Experts of a small language model.
Size: 8 layers, vocabulary 10839, 156M parameters.
Experts: 80 experts in each of 4 layers, 224 GELU neurons an expert, 4 picks a token, a sigmoid router.
Training: a variant of Muon for the experts, 1042M tokens.
Below are experts of layer 3 (counted from 0) of a mixture-of-experts language model. Rows are named router (the router's row for the expert), up (a neuron's input weights, with its number) and show model dimensions 576-767. Each number is 128 + 32 x the weight over its row's rms, rounded and kept within 0 to 255.
After each expert's rows: a language model's description of what the expert responds to. This comes from a sample of Wikipedia text that the model never trained on.

# expert 38
router [107  94 124 131  97 133 131 157 166 114 142 128 153  96 115 205 167 127 127 137 147 138 146 144 137 147 164 102 161 115 148 148 106 139 141 128 130  95 126  80 121 180 200  79 142  89 159 110 160 113 140 142 136 133 116 116 171 100 110 125 146 149 173 153 183 127 123 115 171 147 119 133 131 135 147 150 167 163 145 185 121 166 133 119 132 137 118 169  81  63 116 130  59 167  85 116 142 184 149 107 138 143 153 114 158 177  85 131 115 107 123 164 185  98 122 132 172 143 170  85  70 189 114 132 133 106 136 166 137  87 157 108 119 137  76 146 121 110 135 158 134 116 124  90 129 127 152 117 112 162  88 177  83 160  97 124 179 124 101 127  75  80 117 115 170 141 160 161 122  52 154 104  88  77 115 123  87  98 111  85 129 164 137 172 112 142 106 136  74 180 117 111]
up0 [149 111 103 149  97 116  72 134 145  63 151  96 138  74 102 187  89  91 145 154 162  92 145 138 135 161  97 132 141  98 132 117 120 157 113 106 169 157 111 112 125 165 185 137 137  98 127 118 122 179 142 160 117 102  96 203 200 160 138 118 164 134 188 106 136  91 106  96 132 177  86 105 115 145 168  83 192 106 169 101 143  90 128  83 167 160  80 135 140 122 180 103 130 186  78 171  82 154 134 125 147 124 140  94  86  98  64  99 112  98 131 133 136 117 129 168 102 161  87 107 137 151 151 150  97 134 204 130  85 116 159 128 153  79 124  62 135  76  96 100 131 136 125 160 152 140 111 144  70  70  90  84  90 136 106 109 121 124 147 121  77 174 196 149 100 146 113 128 148 123 143 123  81 140  44 174 100 137 128 150 117 108  49 120  92 124  98 118  76 159 111 118]
What it handles: Stat numbers in sports league tables (played, won, points) and spelled counts like five, several and many.

# expert 54
router [133 160 134 170 164 109 113 116  93  98 130 133 213 184 164  75 213  94 103 122  52 140 131 102 124 136 142 166 114 130  82 144 191 116 140 129 131  52 158 157  79 148 206  88 111 144  87 164 139 115 142  80 103 144 109 140 128 103 151 151 161 131 118 211 128 120 146 207 110  75 162 128 147 137 119 131 123 131 127 146 127  66 157 140  77 169 108 117 112 101 147 111 122 157 115 149 125 144 151 151 128 118  40 124 148  75 146 128 167  88 134 108 159 178 135 147 118  94  47 137 171 109 142 157 108 132 163 139 121 116 121 155 131 104 132 165 120 102 115 101 116 178  67 127 163 128 141 178 123 154 168 164 130 168 145 203 113 148 180  91 168 110  96  94 139  86 126 111 144 141  84 100 126 108  77 127 156 185 166 120 159 161 162 148 140 153 107  95 173 121 130 135]
up0 [156  99 143 118 157 163 142  98 153  64 125 159 163 105 141 106 129 110  97 136  88 145 118 154 137  98 215 157 138 156  67  85 120 162  99 137  69 113 135 119 141 173 195 152 110 119 104 205 139 145 105 123 127 146 126 150 165 129  83 132 154 121 134  91 195 187 101 136  97 177 124  88 145  97 136 103 164 121 115 101 138 140 100 162 104  99 161 160 164 133 171 120 121 184 112 107 129 170 113 130 140 141  91 111 121 106 154 152 126 160 129 130 137 139 186 163 116 153 137 165 173 179 209  97  97 131 128  71  89 144 154 158  86  99 169 163  98 178  86  97 116 186 111 135 119 148 111 159 121 139 154 119 121 162 131 147 149 102 148 106 132 106 136 170  67  96 103 155 101 161 136 123 108 102  99 136 116 130 117  99 136  96 128 130 118 115 144 124 113 143 119 165]
What it handles: Determiners and possessives before a noun phrase, such as the, its, their, his, new, same, previous.

# expert 41
router [101 141 130 135 151 203 147 111 121 126  66 124 171 153 137 165 130 162 129 116 112  96 121  99 188 149  68 169 122 122 132 169  99 139 103 147 112  92 123 142 142 109 138 182 173 133 110 142 180 139 136 121 129 174 165 110  85 122  96  88 172 109 116 167 120 147 166 156 137 131 134  89  98 153 193 125  72 161 117  84 120 148 141 136 114 126 102 134  81 140 169  92 163 124 149 151 132 140 140  59 107 129 136 121 131  89 127  92 138 180 152 114 174 156 169 113 163 101 110 140  97  77 103 144 159 143 104 175 118  80 156 141 146 118  48 115 114 170  80 116 141 173  91 183  86 140 190 159 171 173  55 164 164  77  90 179 163 126 240 145 112 172 171 128 167  50 128 169 123 118 111 123 183 120 152 143 173 134 103  91 125 169 121 128 113 144 126 161 121 141 152 129]
up0 [137 113 113 138 102  85 160 102 155  76 165 138 131 154  93 172 149 163  91 153 108 110 141 108 114 133 106 157 134 104 111 137 206 130 137 111  65 134 120 149 144 140 153 119  93 103 104 110 121 151  96 127 211 138  93 206  92 109 117  78 134 129 167 106  96 122  93 171 106 219 110 158 147 155 126  98 153 149 104 133 158 124 131  99 117 111 158 119 144 134 128  98 121  68 186 131 163 120 109 204  94 114 162 177 143  71 119 147 159 157 157 140 109 103 148 119 139 150 162  76 118 193 194 148 134 143  93 106 156 118 150 165 127 141 139  97 136 119 175  94 143  86 123 151 148 105 101 126 127 156 121 143 136 114 144 176 135 118 112 162 157 164 175 166 183 108 151 153 124 173 126 143 116 158 137 132 105 108 111 109  96 127  81 217 148 124 131 124 112 162 149 117]
What it handles: Colons after infobox or table labels (Full name:, Released:, 8:00) and was, be, been, being, came, went after a subject.

# expert 48
router [110  70 162 148 105 139 113  50  69 132 104 110 128 130 153 117 115 122 104  98 104 112 132  94 148 152 117 160 146 176 131 124  91 146 159  93 153 169 162 152 117 135 113 131 134 120 123 120 137  97 118 102 116 148 159 119 103 116 120 143 144 120 113 153  63 174 163 109 124 138  72 156 137 143 152 146 138 115  99 158 144 144 175 127 109 133 130 157 104 106 109 161 147 130  96 169 122 147 119 130 157 127  99 188  91 180 113 179 164 102  65 110  49 124  96 144 127  81 114 123  87 109 136  84  49 123  78 109 111 113 166 146 121 127 210 127 147 137 155 117 131  66 123  94 119  97 117 160 131 137 193  81 133 116 123  96 124 149 168 129 160  74 110 112 120 146  88  98 107 142 140 153 128 131 165  93  47 154 148 145 137 194 123  67  94 118 118  75 162 176 127 147]
up0 [124 112 103  93 123 167  88 141  81 125 125 107 126 149 136 187 131 137 102 114  84 137 134 188 171 129  91 175  59  81 123 171  60 167 167 210  63 134 146 117 151  62  88 113 109 133 125  91 122 171 105  97  98 106 152 176 118 108  90 192  98 134 153 126  79  89 112 133 180 114 186 104 160 109 168 126 104 159 130 147 132 130 167 117 154  78 112 146 143 120  83 159 134 134 166 147  94 101 115 137 132 172  90  47  79 157 193 169 169  79 140 127 136  97 125  76 130 112 190  94 180 122 114 147 118 174  94  91  75 100 177 148 145 143 150 154  78 107 115 129 131 143 135 132 106 142  95 118 109 199 127 104 116 163  90 166 148 192  71 127  65 124  75 119 176 144 133 149 108 113 188 117 111 116  86 114 147 149 199 145 102  94  88 122  87 159  78 102 140 131 151 129]
What it handles: Connectors introducing names or lists, such as by, including, starring, featuring, opening quotes, dashes, plus section-heading markup and list line breaks.

# expert 62
router [145 125  93 150 149 135 127 102 132 138 140 169 111 143 119 166 147 125 143  95  58 176 190  80 151 131 186 101 142 156 147 167  87 106 155  92 132 109 168 164 114 216 149 120 117 107 109 108 117  47 112  87 159 143 204 187 109 125 139 146 191 156 109 166 158 119 115 112  79 107 133 130 143  96 181  90 132 128 164  87 105  68 151 136 152 148 116  80 108 149 100 146 124 155 136 183 150 125  86 126 145 106 117 133 165 242 176 148  94 137 140 137  55 161 183 111 131 125 146 138 144 109 154 100 121 130 116 128 146 125 153 108 122 135 128 147 128 111 136 109 180 169 127  85 158 140 127 186 148 146 169 120 143  90  98  86 148  76 163 163 103 192 143 109 140 143 101 125 161 124 169 130 107 132 138 124 101 125 122 167 124 139 178 129 110 101 109  63 134 143 105 101]
up0 [125 191 130 135  77 125 181 125 179 223 133 117 118 135  96 121  93 135 117  84 133 144 109 133 111 188 132 158 156 118 178 195  87 108 195 128 118 164 155 108 138 136 137 140 179 119 104 175 181 165 140 153 115 103 179 172 154 115 131 151 120 119  96 132 130 124 189  94  68 131 120 151 131 137 119 110 109 107 135  82 163 151 139 127 149 128 163 123  91 137 128 132 145 122 143 142 115 141 148  67 127 171  75 171 155  93 135 145 106  99 142 123 150 136 119 112  97 153 112 108 132 112 109 197  96 179 113 104 149 111 191 132  93 168 136 187  92 129 109 123 110 118 223 121 155  87 181 105 199  66  68 116 125  48  95  74 149 101 125  87 147  97 146 162 124 117 132 106 102 140 151 143 101 169 137 154 149 106 120 144 119 107 144  38 147 123  99 124 108 190 110 209]
What it handles: En dashes and spaces between numbers, pieces like is and ag (Regis, tag team), and by/through, often in election tables.

# expert 19
router [154 195 118 139  74 155  85 113 166 128 113 129 132 100 106 104 125  85 130  96 132  96 185 115 136 181 135 160 154 190 127 117 116  98  97 112 117 140 131 170  98 104 112 118 110  86 134  68 116  99 142 112 122 171 140 112 124  85 111 137 181 142  57 127 108 130 157 122 111 114  81 141 123 140  72 200 173 157 163 147  58 114 182 157 107 129 153 141 173 168 100 117 195 141 153 146 118  57 155 175 109 161 119  88 126 143 111 132 118 158 134 163 117 117 105 149 164 131 113 112 155 157  74 143  91 126 114 166 135 200 109 114 158 167 108 117 203 116 157 110 138  78 127  96 140 100 153 109 124 131 142  94 105 147 161 141  91  50 138  64 154  76  97 141 109 141 120 133  87 192 130 169 166 108 149 116 112 122  86 132  84 161 119  83  91  90 148 134  94 143 188  72]
up0 [126 120 104  89 139  68 132 127 131 142  99  85 121 112  80 111 101 114  82  40 190 120  87 155 114 113 148 190 141 192 122  91 118 126 120 183  88 146 137 117 133  87 144 129 114 144 194  96 159 133 138 121 103 100 166 158 186 158 166  90  63 135  95 122 152 132 168  91 180 139 116  99 141 154 153 130 148 122 152 130 137 149 109 113 109 131 142 153 157 107 124 163  82  68  93 143 111 105 104 110 142 159 100  90 151  74 146 152 127 111 159 123 158 163 138 122  75 199  83 154  83 175 140 163 107 175 169 171 131 115 102 154 203  97  86 133 127 157 104 148 147 155  95  84 129 117 149 130 122 198 112 110  78 151 137 150 133 122 139 103 131 151 103 127 215 125  90 119 136 101 126 113 146  93  59 108  83 107 137 135 152 161  61  90 135 181 114 175 200 142 157 114]
What it handles: Pipe separators in tables, especially right after the first-column name, plus sentence-ending periods and heading markers like ===.

# expert 29
router [128 130  69 160 137 131 146  66 124 130 133 154  83 154 187  81 214 152 101 160 124  72  87 114 144  79  88  86 141 111 148  97 177 149 131 106 124 159 152 131 146  66 189 114 137  59 118 159 122 129 124 103 109 146 144  73 133 116 164  97 126 110 116  97 121 161 117 167 156 135 122 178  96 130 183  74 131 134 142 117 138 111 153 115 106 125  70 150 122 129 178 151 153 120 136 168 106 110 132 148 120 129 143 119 120  44 160 169  76 158 133 102 161 133 106 134 166 129 139 112 169 181 120 183 146 155 112 147 119 124 151 120 147 102 184  75 144 171 122 123 144 146  76 127  98 156 183 130  89 136 190 200 110 135  75 116 104 118 167 157 132 139 139 146  89 135 118 138 118  72  97 115 173 124 165 179 204 109  93 182 102 135 172 140 118 177 122 115 158 157 166 118]
up0 [118 103  90 103 151 173 195  72 171 109 111 141 103 158 187 122 104 179  88  54 135  98 184 115 151 137  98  86  96 164 123 143 147 187 165  81 140 155 143 106  82 161 106 123 111 112 135 100 141 144 116 117 111 139 181  87 122 149 112 131 117 138 139 108 146  76 141 119 122 103 120 142 200 143 104 102 151 178 122  86 136 151 121 120 121 106  94 103 183 137 115 136 162 131 124 137 133 129 114 161  95 176 123 130  74  77 162 116  38 172 111  81 107 111  92 150  80 187 132 201 142 152 117 138 110 146 126 160  73 189 142 135 124 113 142  74 179 133 173 159  86  75  95 122 123 142 112 120 154 100 137 145  65 127  84 119 148 123 182 133 135 143 146 100  83  86 199 116 134 154 101 177  85 158  83 136 101 124 145 174 172 162 120 115 183 104  94 145  85  81 150 144]
What it handles: Verbs was, is, were, been, began, became after he or it, plus superscript and subscript markup like ^{ and _{.

# expert 5
router [118 110 128 208  99 145 133 152 111 142 117 170 158  96 152 161 193 151  98  96  82 135 187 148 162 132 170 114 162 104 122 113 105 151 108 110 125 118 171 134  92 134 189  47 144 169 115 151 153 129 126 102  34 127 138  97  99 137 136 169 139 114  59 131 141 113 181 147 121 117  60 150  90  90 158  67 139 107 115  94  99 135  66 155 101 111 168 158 147 120 122 118 105 137 119 107 129 153  99 133 141  81  96 172  62  54 152 159 156 102 137 105  99  96 125  79 186 101 166 152 166 208 102  83 124 134 132 148 183 132 136  72 139 154 129 110 144 121  99 103  98 110  83  96 145  92 118  96 145 129 183  72 107 103 151  52 105  69  92 114 122 113 106 199 113 108 138 153 174 131 160 115 134 103 174 113  98 108  67 142 139  85 116 168 147 226 132  89 132 127  96  87]
up0 [120 113  92 106 102 167  86 111 148 146 146 132 168 154 104 134 139 138 105 175 126 132 107 151  87 133 156 104 164  65 105 105 149  54 158 119 174 130 140 188 122  56 105 191 127 161  93 139 158 126 129 121  96 115  71 168  78 167 105 169 118 161  97 123 135 119 132 114 179 135 131  92  92  69 111 121 101 141 113 100 150 142 120 113  92 138 164 155 128 137 161 124 160 130  58 129 100  78 145  90 151  69  99 164 104 126  96 134 177 102 204 125 114 157 139 140  88  98 194 120 141 123 149  67 181 171 115  84 120 152 116 147 125 128  93 145 104 118  98 126 163  76  43 145 129 166 216  85 121  68 135 139 149 107  90 118  76 135 170 127 146 134 147 102 140  55 117 107 105 134  93 126 152 117 118 124 162 135 152  89 108 126  95  80 126 173  85 165 124 111  93 131]
What it handles: Commas, and, with, between, than, table-cell pipes and dashes linking items in prose lists, comparisons and sports or statistics tables.

# expert 60
router [102 143  97 111  63  52 120 136  63  61 138 142  98 128 114  90 120 100 133 132 170 172 124 147 106 105  73  78 121 158 166 125 170 133 127  74 206 134 163  99 114  91 131 120  97 111 141 105 169 165 113 116 129 175  90 116 156 109 143 122 142  48  68  84  71 159  74  84 118  85 145 111 165  83 169 134  79 133 117 206 152 135 146 106 151 111 115 112 123 103 180 151 194 154 184 109 123 117 108  79 124  94 145 109 184 139  98 238 120 116 175 163 127 155 132 145 139 127 131  79 156 133 168 192 167 151 113 157 126  61 109 118 120 123  79 154 149 144  89 111 111 116 109 143  88 139 133 149 145 103 150 107 193 167  92 137 159  74 108 119 153  90 145 159 126 119 107 176 136 127 175 138 153  91 129 155  97 124  92  42  97 181 158  65 161 134 159  79 147 101 138 132]
up0 [116 121 190 162 141  82 144  95 162 130  80 109 123  68 158 128  96 116 122 119 113  93  87 162  63 178 120 166 132 124 113 169 113 105 151 133 128 167 107 106 118 107 138 186 153  99 104 138 158 193 121 163 115 100 133 130 122 101 139 133 137 127 144 146 124 108 160 159  95 140 147 140 177  82 131 100 139 135 130 139 101 144 165 126 125 149 120 148 105 107 171  84  95  41 121 119 129 132 135 133 142 151 137 157  91 118 177 111 138 139 111 171 155 155 159  57 177  98 208 128  96 146 111 138 128 132 149 113 147 128 151 161  76 129 165  71 165 120 149 135 156  69  95  99  97  98 135 118  85 148 106 183 146 144 110 138 101 172  93 198 115 118  46 144 143  84 152 132  94 111  74 167 129 134 110 141 111 113 157  75 103 118 130 162 109  62 152 150  90  82 132 106]
What it handles: Final pieces of surnames, placenames and species names after a consonant, such as -stein, -ley, -son, -i, -a (Munshi, Philbin).

# expert 22
router [166  94  87 171 154 148  95  93 116 121 105  35 199 160 111 130 125 139 132 188 180  77 183 125 154  84 145 133 114  84 170 173 167 143 133  97 168 140  85 108 121  86 197 169 136 110 139 170 173 108 154 138 167 109 139 113 146  89 186 104 116  97 134 111 153 157  86 156  88 129  71 111  95  82 171  76 119 130 124 182 142 118 144 122 136 131 104 141 149 199  78 156  51 123 181 185 117 131 170 152 118 148 140 137 151 133 183 131 162  88 154 117 147 120 123 174 132 120  78 104 147 165  96  97 100 158 166 145 157 126  65 108 153 190 102 104 110 122 144  92 135 153 109 105 126 110 153 141 128 162 178 129 122 135 168  87 131  70 139 167 223  93  48  87  75 140 133 145 149 103  95 103 171 146 100 141 125 192 128 149  46 114  91 110 119 180 195 105  98 122 140 143]
up0 [ 96 169 126 125 146  66 127 104 158 145 106 109 124 102  92 169 114 179 160 100 172 127 135 102 182 125 131 116  96 152 115  99  89 188  89 120 114 162 131  77 133  97 153 147  89  96 177 147 103 110 120  94 105 143 163  97 112 108  64 155  88 147 162  51 108  47 144  56  82 210 144  78  86 120 131 149 151 164  81 144 127  62 163 119 139 129 132 171 102 118 109 103 130  76 152 138 118 142 165 175  53 130 139 181 172 131  74 147 115  62  55 149 153 112 188  55 140 162 152 122 114 154 115 137  82 162 155 111 165 111 120 104 119 133 103 154 115  84 129 140 151 130  95 140 125 132 165  85 203 126 148 166 109 136 154 158 154 208  98 103 115 184 151 169 178 171 159 140  93  92 136 111 217  69 149 166  94 185 113 144 134  65 150  88  64 116 136 158 157 108 176 101]
What it handles: Commas, periods and conjunctions (and, but, or, where, whom) joining clauses, plus final letters of acronyms like CDU, IBM, BPG.

# expert 17
router [ 65 131 135  75 103 168 134 133 126  99 116 152  79 170 142  87 141  88 139  10 143 151  96 157 104 139 150 120 170 181 149  69 147 153 132 158 156 164  92 161  84  79  66 151 107  38 141 105 130  74 130 151 109 128 172 177 159 123 151 102 117 117 101 145 150 124 128 156 115 153  90 174 112 128  61 118 149 153 120  90  94 171 112 141  68 121 125  92 138 133  92 137 168 108 157 198 138 165 124 131 166 123 176  94 146 157 152 111  73 119 106 100 117  41 120  99 160  73 158  64  99 143 196 155  91  90 161  80 125 131 113 122 144 114 153 110 147 151 123 104 145 121 142  89 121 120 116 113 142 131  78  93 129 149 138 112 166 119 135 109 201  85 168 152 198 174 106  95 150 192 157 135 143 118 110 131 125 150  96 127 177  87 160 125 128 133 105 107 123 202  95 166]
up0 [ 98 153 113 123  88 112 143 114 168 138 152 148  91 147  86 168 145 123 102 121 181 104 141 124 170  97 105 164 147  55 131 125 134 161  61 135 113 129 126 107 141 160 129 208 147 119 143  64 158 113 145  97 127 147 176  85 169 158  93  50 102 169 147 101 114 125 197 139 105 113 113  72 133 103 143 172 128 115 108  95  99  66  80 128 135 110 119 164 124 141  93  90 130  96 129 107 115 122  81 129 200 171  96  93  87  81 170 144 140  95 170 137 123 200  19 118 183  98 160 130 163 168 136 164  56 118 184 157 118 118 127 135  64 127 154 110 206 122 148 196 151 130 176 185 123 167 135 118 132 140 147  92  95 176 123 122  96  87 148 122 219 102 134 156 124 135 113 127 120  50 146 143 159 132 119 108 138  93  83 126 134 142 126 106 124 103 132 120 185 152  68 129]
What it handles: First digit-chunks of years and numbers such as 201, 199, 186, plus spaces and en dashes inside date ranges and tables.

# expert 12
router [122 143 125 112 221 100 110  58 118  93 117  95  98 104  87  85 119  99 113 156 151 107 169 145 161 124  79 139  91 146 143 140  97 147 119 123 117 130 129 148  91  79 147 120 146 114 140 160 148 103 161 114 130  97 193 107 149  90 170 115 160 109  81 130 138 132  42 184 115  95  76 121 129 184 177 186  69 120 148 133 159 114 179 163 101 112 143 128  96 178 116 122 165 146 180 135  98 151 154  93 160 165 169 176 128 143 187  98  97 189 111 160 122  97  96 136 121 123  67 131 128 153 122  78 104 126 141 130 127 144 148 107 228 166 159 119 119  93 166 141 134 158  77 122  95 127 116 116 159  85 154  89 170 119 138 155 104  97 225 196 140 141 147 143  89 149 103 140 121 157 126 183 153 118 119 123  97 192 123 143 129 113 117 142 151 148  98 151 125 207 137 157]
up0 [119 149 120 152 132 142 144 143 133  97  92 115  85 123  72 184 138 126 174 144 123 165 167 131 103  84  79 199  89  82 157 139 131 151 102 153 154  82  68 144  78 102 121  82 170 133 158 118 196 131  99 113  73 175 125 140 116 120  99 120 172 137 170 110 175 127 120 131 152 105 137 130 126 162  48 149 139 147 121 155 147 213 131 122 120 235  96 149 103 196 121 115 167 200  62 102  87 162 139 133 123 149  79 149  85  93 148 127  78 132  98 145  95 103 150  90 121 109 121 115  90 158  81 193 173 182 137 157 108 127 184 166 136  69 113 115  41 136 166 186 182 112 153 107 127 156 119  91 163 171 135 137 115 119  70 164 149 119 112 148 174 115 177 120 117 133 111 219 123 181 136 227  50  93  69 111 139 139 131 125 182 169 118 120 139 168 117 169 204 119  62 154]
What it handles: Commas, "and", "all", "but" joining list items or clauses, plus mid-name pieces like ir, and, av (McDormand, Smirnoff).

# expert 44
router [198  75 129 126 146 112 154 101 151 109 152 186 136 207 169 119  96 117 107 111 175 108 134  88  77 102 107 153 126 151 168 152 154 155 116 103 121  80 144 141 103 126 123 123 125 115  87 109 112  96 107 171  89 141 202 116  87 110 149  85 133 101 151 140 126 162 180 145 118 111 124 158  89  96 145 118 108 104 147 120  87 131 170 146 116 158 100 149  87 107  98 139 139 118 117 144 182 177 139 134  60 136 105  83 140 149 163 145 126 148 112 116 137 129 170 149 141 104 174 141 115 119 118 136 111  90  98 212  74 154 156 102 157 123 156 164 158 141 104 134 111 135 110 156  90 115 127 124 147 155 153 126 110 112 124 220 128 126 185 164 142 143 105 114  95 101 122 211 126  99  99 149 102  80 121 104 212 186  93 161 100 123 109 111 123 128 100 105 111  97 193 144]
up0 [149  90  75 121 127 175 116 131 192  80 148 171 123 133 137 138 178 146  98 195 162 137 129 124 137 141 117 164 132 128 107 145 105 112 121 156 162 107 128 130 107 160 151 123 122  93  99 145 137 119 108 182 168 158 165 150 139 139  81 144 138 126 110  78 189 159 111 153  88 145 136 153 144 147  84  93 162 121  51  94 112 122 141 147 130  96 128 155 103 146 113  79 137 127  96 148 158  87  87 133 188 119 163 141  26 129 169 134 163 166 150 138  91 145 133 107  95 177 165 153 104 203 155 137 132 110 114 124  55 118 120 119 152 123 141 131  91 206 154 110 139  93 118  86 139 183 135 127 151 177 119 110 164 162  70 159 143  46 175 140 166  91  72 174 119  96 166 126 173 132  82 115 167 205  98 117 125 126 137 127 177 125 107 105 130 122 126  87 137 164 115 164]
What it handles: Colons after infobox labels like Position:, plus words like any, every, required and enough, and % signs.

# expert 21
router [ 72 150  83 157 127 133 159 111 130 123 135 147 160 211  95 151 142 179 108  99 118 162 116 147 141  92 123 156 124 164 155 106 113 121  82 122 218 182 135 107  90 102 132 165  99 107 162  85 167 196 132 120 160 125  91 139 116 112 150 156  92 109 162  71  86 132 132 137 139 134 127  60 117 161 143 162 132 130  84 143 178 165 105 172 205 105 118 135 130 159 134 150 163 150 137 186 185 131 143 116 133 161 153 130 113  87 166 152 142 130 201 133 139 132 150 138 107 127  93 122 173 164  71 156 167  96  66 177 130 105 103  96 158  88  91  61 153 154  84  97 117 103 115 127 128 162 154 135 110 166  96  98 169 181 141 146 165 120  92 157 122 134 129 120 104 138 121 143 155  94  89 126 236 105 110 158 181  79 133 171 131 138 153 153 105  57 157 117  94 172  85 121]
up0 [101 122 104 200  84  92 182 120 126 130 106  96 105 118 117 134 132 156 117  94 122 118 137 140 142 142 102  79 110 104  92 163 106 213 104 120 130 118 129  85 123 145 138 139  92 143 151 151 184 160  94 147 148 139 141  99 161 140 149 149 147 147 164  99 156  91 117 120 111 153 155 198 125 167 108 110 115 135  80  86 108 118  98 105 124 151 108 115 111 138 165 107 134 169 150 131  88 134 149 126 139 115  94 146 194  44  92 149 110 100  73 104 132 105  97 144 100 149 105 195 104 125 193 155  99 137 132 190 115 141 192  88 173 143 195  90 149 103 137 118 104 140 184  86 102 135 135 134 142 114 153 108 161 107  87 143 165 160 142 129 133  94 136 127 103  77 133  92 188 107 128 122 120  98  76 160 107 110 170 162 115 101  92 101 155 119 188 166  82 106 133 108]
What it handles: Opening pieces of split words and names, such as Big, Tw, Leg-, Ju-ven, Wielkop-ol; also the in fixed titles like Sportsperson of the Year.

# expert 57
router [143 121 187 148 123 149  97  87 165  85 123 171  97 120 130 153 127  68 112 139 176 192 161 186 175 158 186 141 165 159 136 107 145  95 149 111 121  97  92  75 179  83 131 144 103  14 137  47 131 126 132  83 121 191 116 120 132 111 147 120 120 138 114 132 149  91 148  89 129 129 186 168 182 116  65 154 200  95 118 168 119 138  78 159 102 129 172 120 164 146  94 162 160 118 159 107 114 157 135 131 167 118 110 174 122 183 127 149 159 130 142 132 105 163 105 165 119  88 122 138 108 122 146 120 154 105  94 125 101  61 154 139 113 161  55 108 117 166 140 112 120 153 173 152  97 102 156 131 138  91  79 144 106  97 138 109 164 131 159 198 149 123 118 135 123 119 129 157 143 134  98 101 140 124 103 124 196 170 111 177 143 142 213 119 120  62 145 133 121 162 103  69]
up0 [111  56 135 157 153  89 165 159  87  88 156 122 110  85 108 123 158 144 155 158  91 100 105 128 114 184 185 156  95 136  74  75 126 151 125 105 140 146 154  61 155 100 111 167 223 135 134 158 147 135 129 129  86  82 153 181 181 152 132 126 146 170  83 148 123 120 151 120 109 169 143 111 152 127 115  95  86 132 122 165  85  97 143 131 137 131 217 153 176 126 148 149  90  90 133  97  98 151 111 145 111 191 173 141 155 162  57 139 136 140 109 104 111 115 127 138 123 150 144 144 108 123 189 120  86 153 156 115 186 161 133 181 103 158 168 113 147  58 156 175 153 176 135 148 123 134 109 115 143 122 120  84 136 152 112 142 151 136  91 137 113  85 119 108 170 173 192  99  99 135 144  81 118 140  50 119 158 122  94 136 151 121 138 102 130  79 144 200  67 107 171  84]
What it handles: Ending pieces of foreign and place names, such as -ić, -ová, -illo, -os, -ee, Micron-es-ia; also words like Some, others, following.

# expert 14
router [185  87 108 105 192 156 127 162 157 175 120 127 138 138 156 105 102  75  60 107  71 121 111 122 163 146 145 201 127  91 158 125 117 153  98 104  55 175 179 110 193 133 117 148 146  64 117 132 131  91 136 113 144  97 108 165 151 108 147 113 131 121 142 117 118 161 119 209  86  80  61  86 131 134 111 205 163  92 147 216 112 129 136 111  97 145 163 163 114 153 115 187  99 126 103 141 120 122 181 137 102 128 148 156  92 140 116 127  55 109  67 135 112 103 149 105 187 135 160 140 108 170 139  82  89 109 108 169 104 102 145  98 125  81  71  92 114 138 116  98  87 132 116  76 154 146 167  98 117 112 105  72 126 141 164 152 122  53  68 124 157 176 120 100  81 101 136  75 143 123 141 145 124  94 164 133  69 137 159 146 176 136 192 137  97 131 112 118 134 153 127 151]
up0 [125 115 130  81 111 125 102  99 122 136 108  61  61 143 168 104 127  96  85 118 135 169 129 157 124 147  94 102 138  67  95 134  85 150 118 159 131 126 116 117 151 124 135 149 147 107 106 115 183 103 100  83 178 161 157 181 126  79  89  97 103 141 115 102 120 111 121  49 119 163 103  81 155 148 154 132 128  74 178 117  98  94 153 185 117 124 147 205 144 121 128 102 101 153 136 117  54 155 123 191  71 146 122 109 119 186  74 112  83 155 104 133 116 132 143 135  91  99 167 135 103 155 192 159  85 138  88  98 149 167 133 167 148 134 213 109 149 115 114 155  66 121  84 148 127 116  99  91 198  75 125  92 138 153 149 167 172  87  50  97  59 170 190  81 165  94  78 112 131 116 133 129 142  59 126  80 150 119 158  95 145  69  59 151 157 122 166  97 112 122 184 234]
What it handles: Mostly the, and, The, possessive 's, and adjective endings like -ical, -ian, -ist, after of or paragraph breaks.

# expert 11
router [128 140 150 188 148   1 122 126  81 107  77 131 193 161 178  83 160 121 134 115 130 153 163 163 124 112  99 188  88 172 133 130 207 101 138 117 169  78 131 168 108  84 129 133 125 140  94 120 162 169 135 123 121 201 106 138  66 112 140 143 131 134 128 120 141 142 181 144 156 104 137 164 104 129 165  86 111 149 132 129  93 118 115 125 177 143 116 102 106 147 126 163 134 131  99 108  66 116 127 158  67 116 131 159 150 104 126 141 126  94 200 104 156 123 137 130 145  77  89 122 108 111 138 161 120 107 137 163 174 184 149 155 114 172 133 134  99 149  92 134 128 153 125 104  90 136 149 111 114  88 129 197 115 123 133 177  79 141  70 181 156 140 108 126 165 183 133 161  86  98 130  99 173 142 114 147 165 145 174 111 142 115 135  86 113 105 144 131 123 165 108  46]
up0 [114  67  92 127 120 128 153 106 165 121 172 135 155 154 137 149 129 135 100 134 130  95 155 119 111 171 147 111 146 124 109 172  81 162 159 158  95 107  86  97 144 219 103  55 177 107 108  96 120  99 115 156 122 130  33 126 171  84  70 126  50 216  85 178 189  98 138 137 112 116 107 115 115 104 128 135  92  49 146 133  92 103 127 142 134 131 130 123 119 164 113 141 136 156 160 108  62 192 156 129 105 112 139  81 145  61 130  91 105 135  69 133 113 187  96 140 179  92 135 122  70 178 194 154 131  79 133 112 141 122 156 128 115 180 152 125  90 100 154  87 130 124  70 103  95 124 129  95 153 112 123  76 161 100 136 133  93  73 149 143 141 137 137 113  84 147 140 123 182 107 147 119  77 102 122 167 146 120 174 153  92 131 158 173 133 154 135 131 133 120 163 114]
What it handles: Everyday nouns for places, groups and institutions after the, a or of, such as village, community, police, film, people.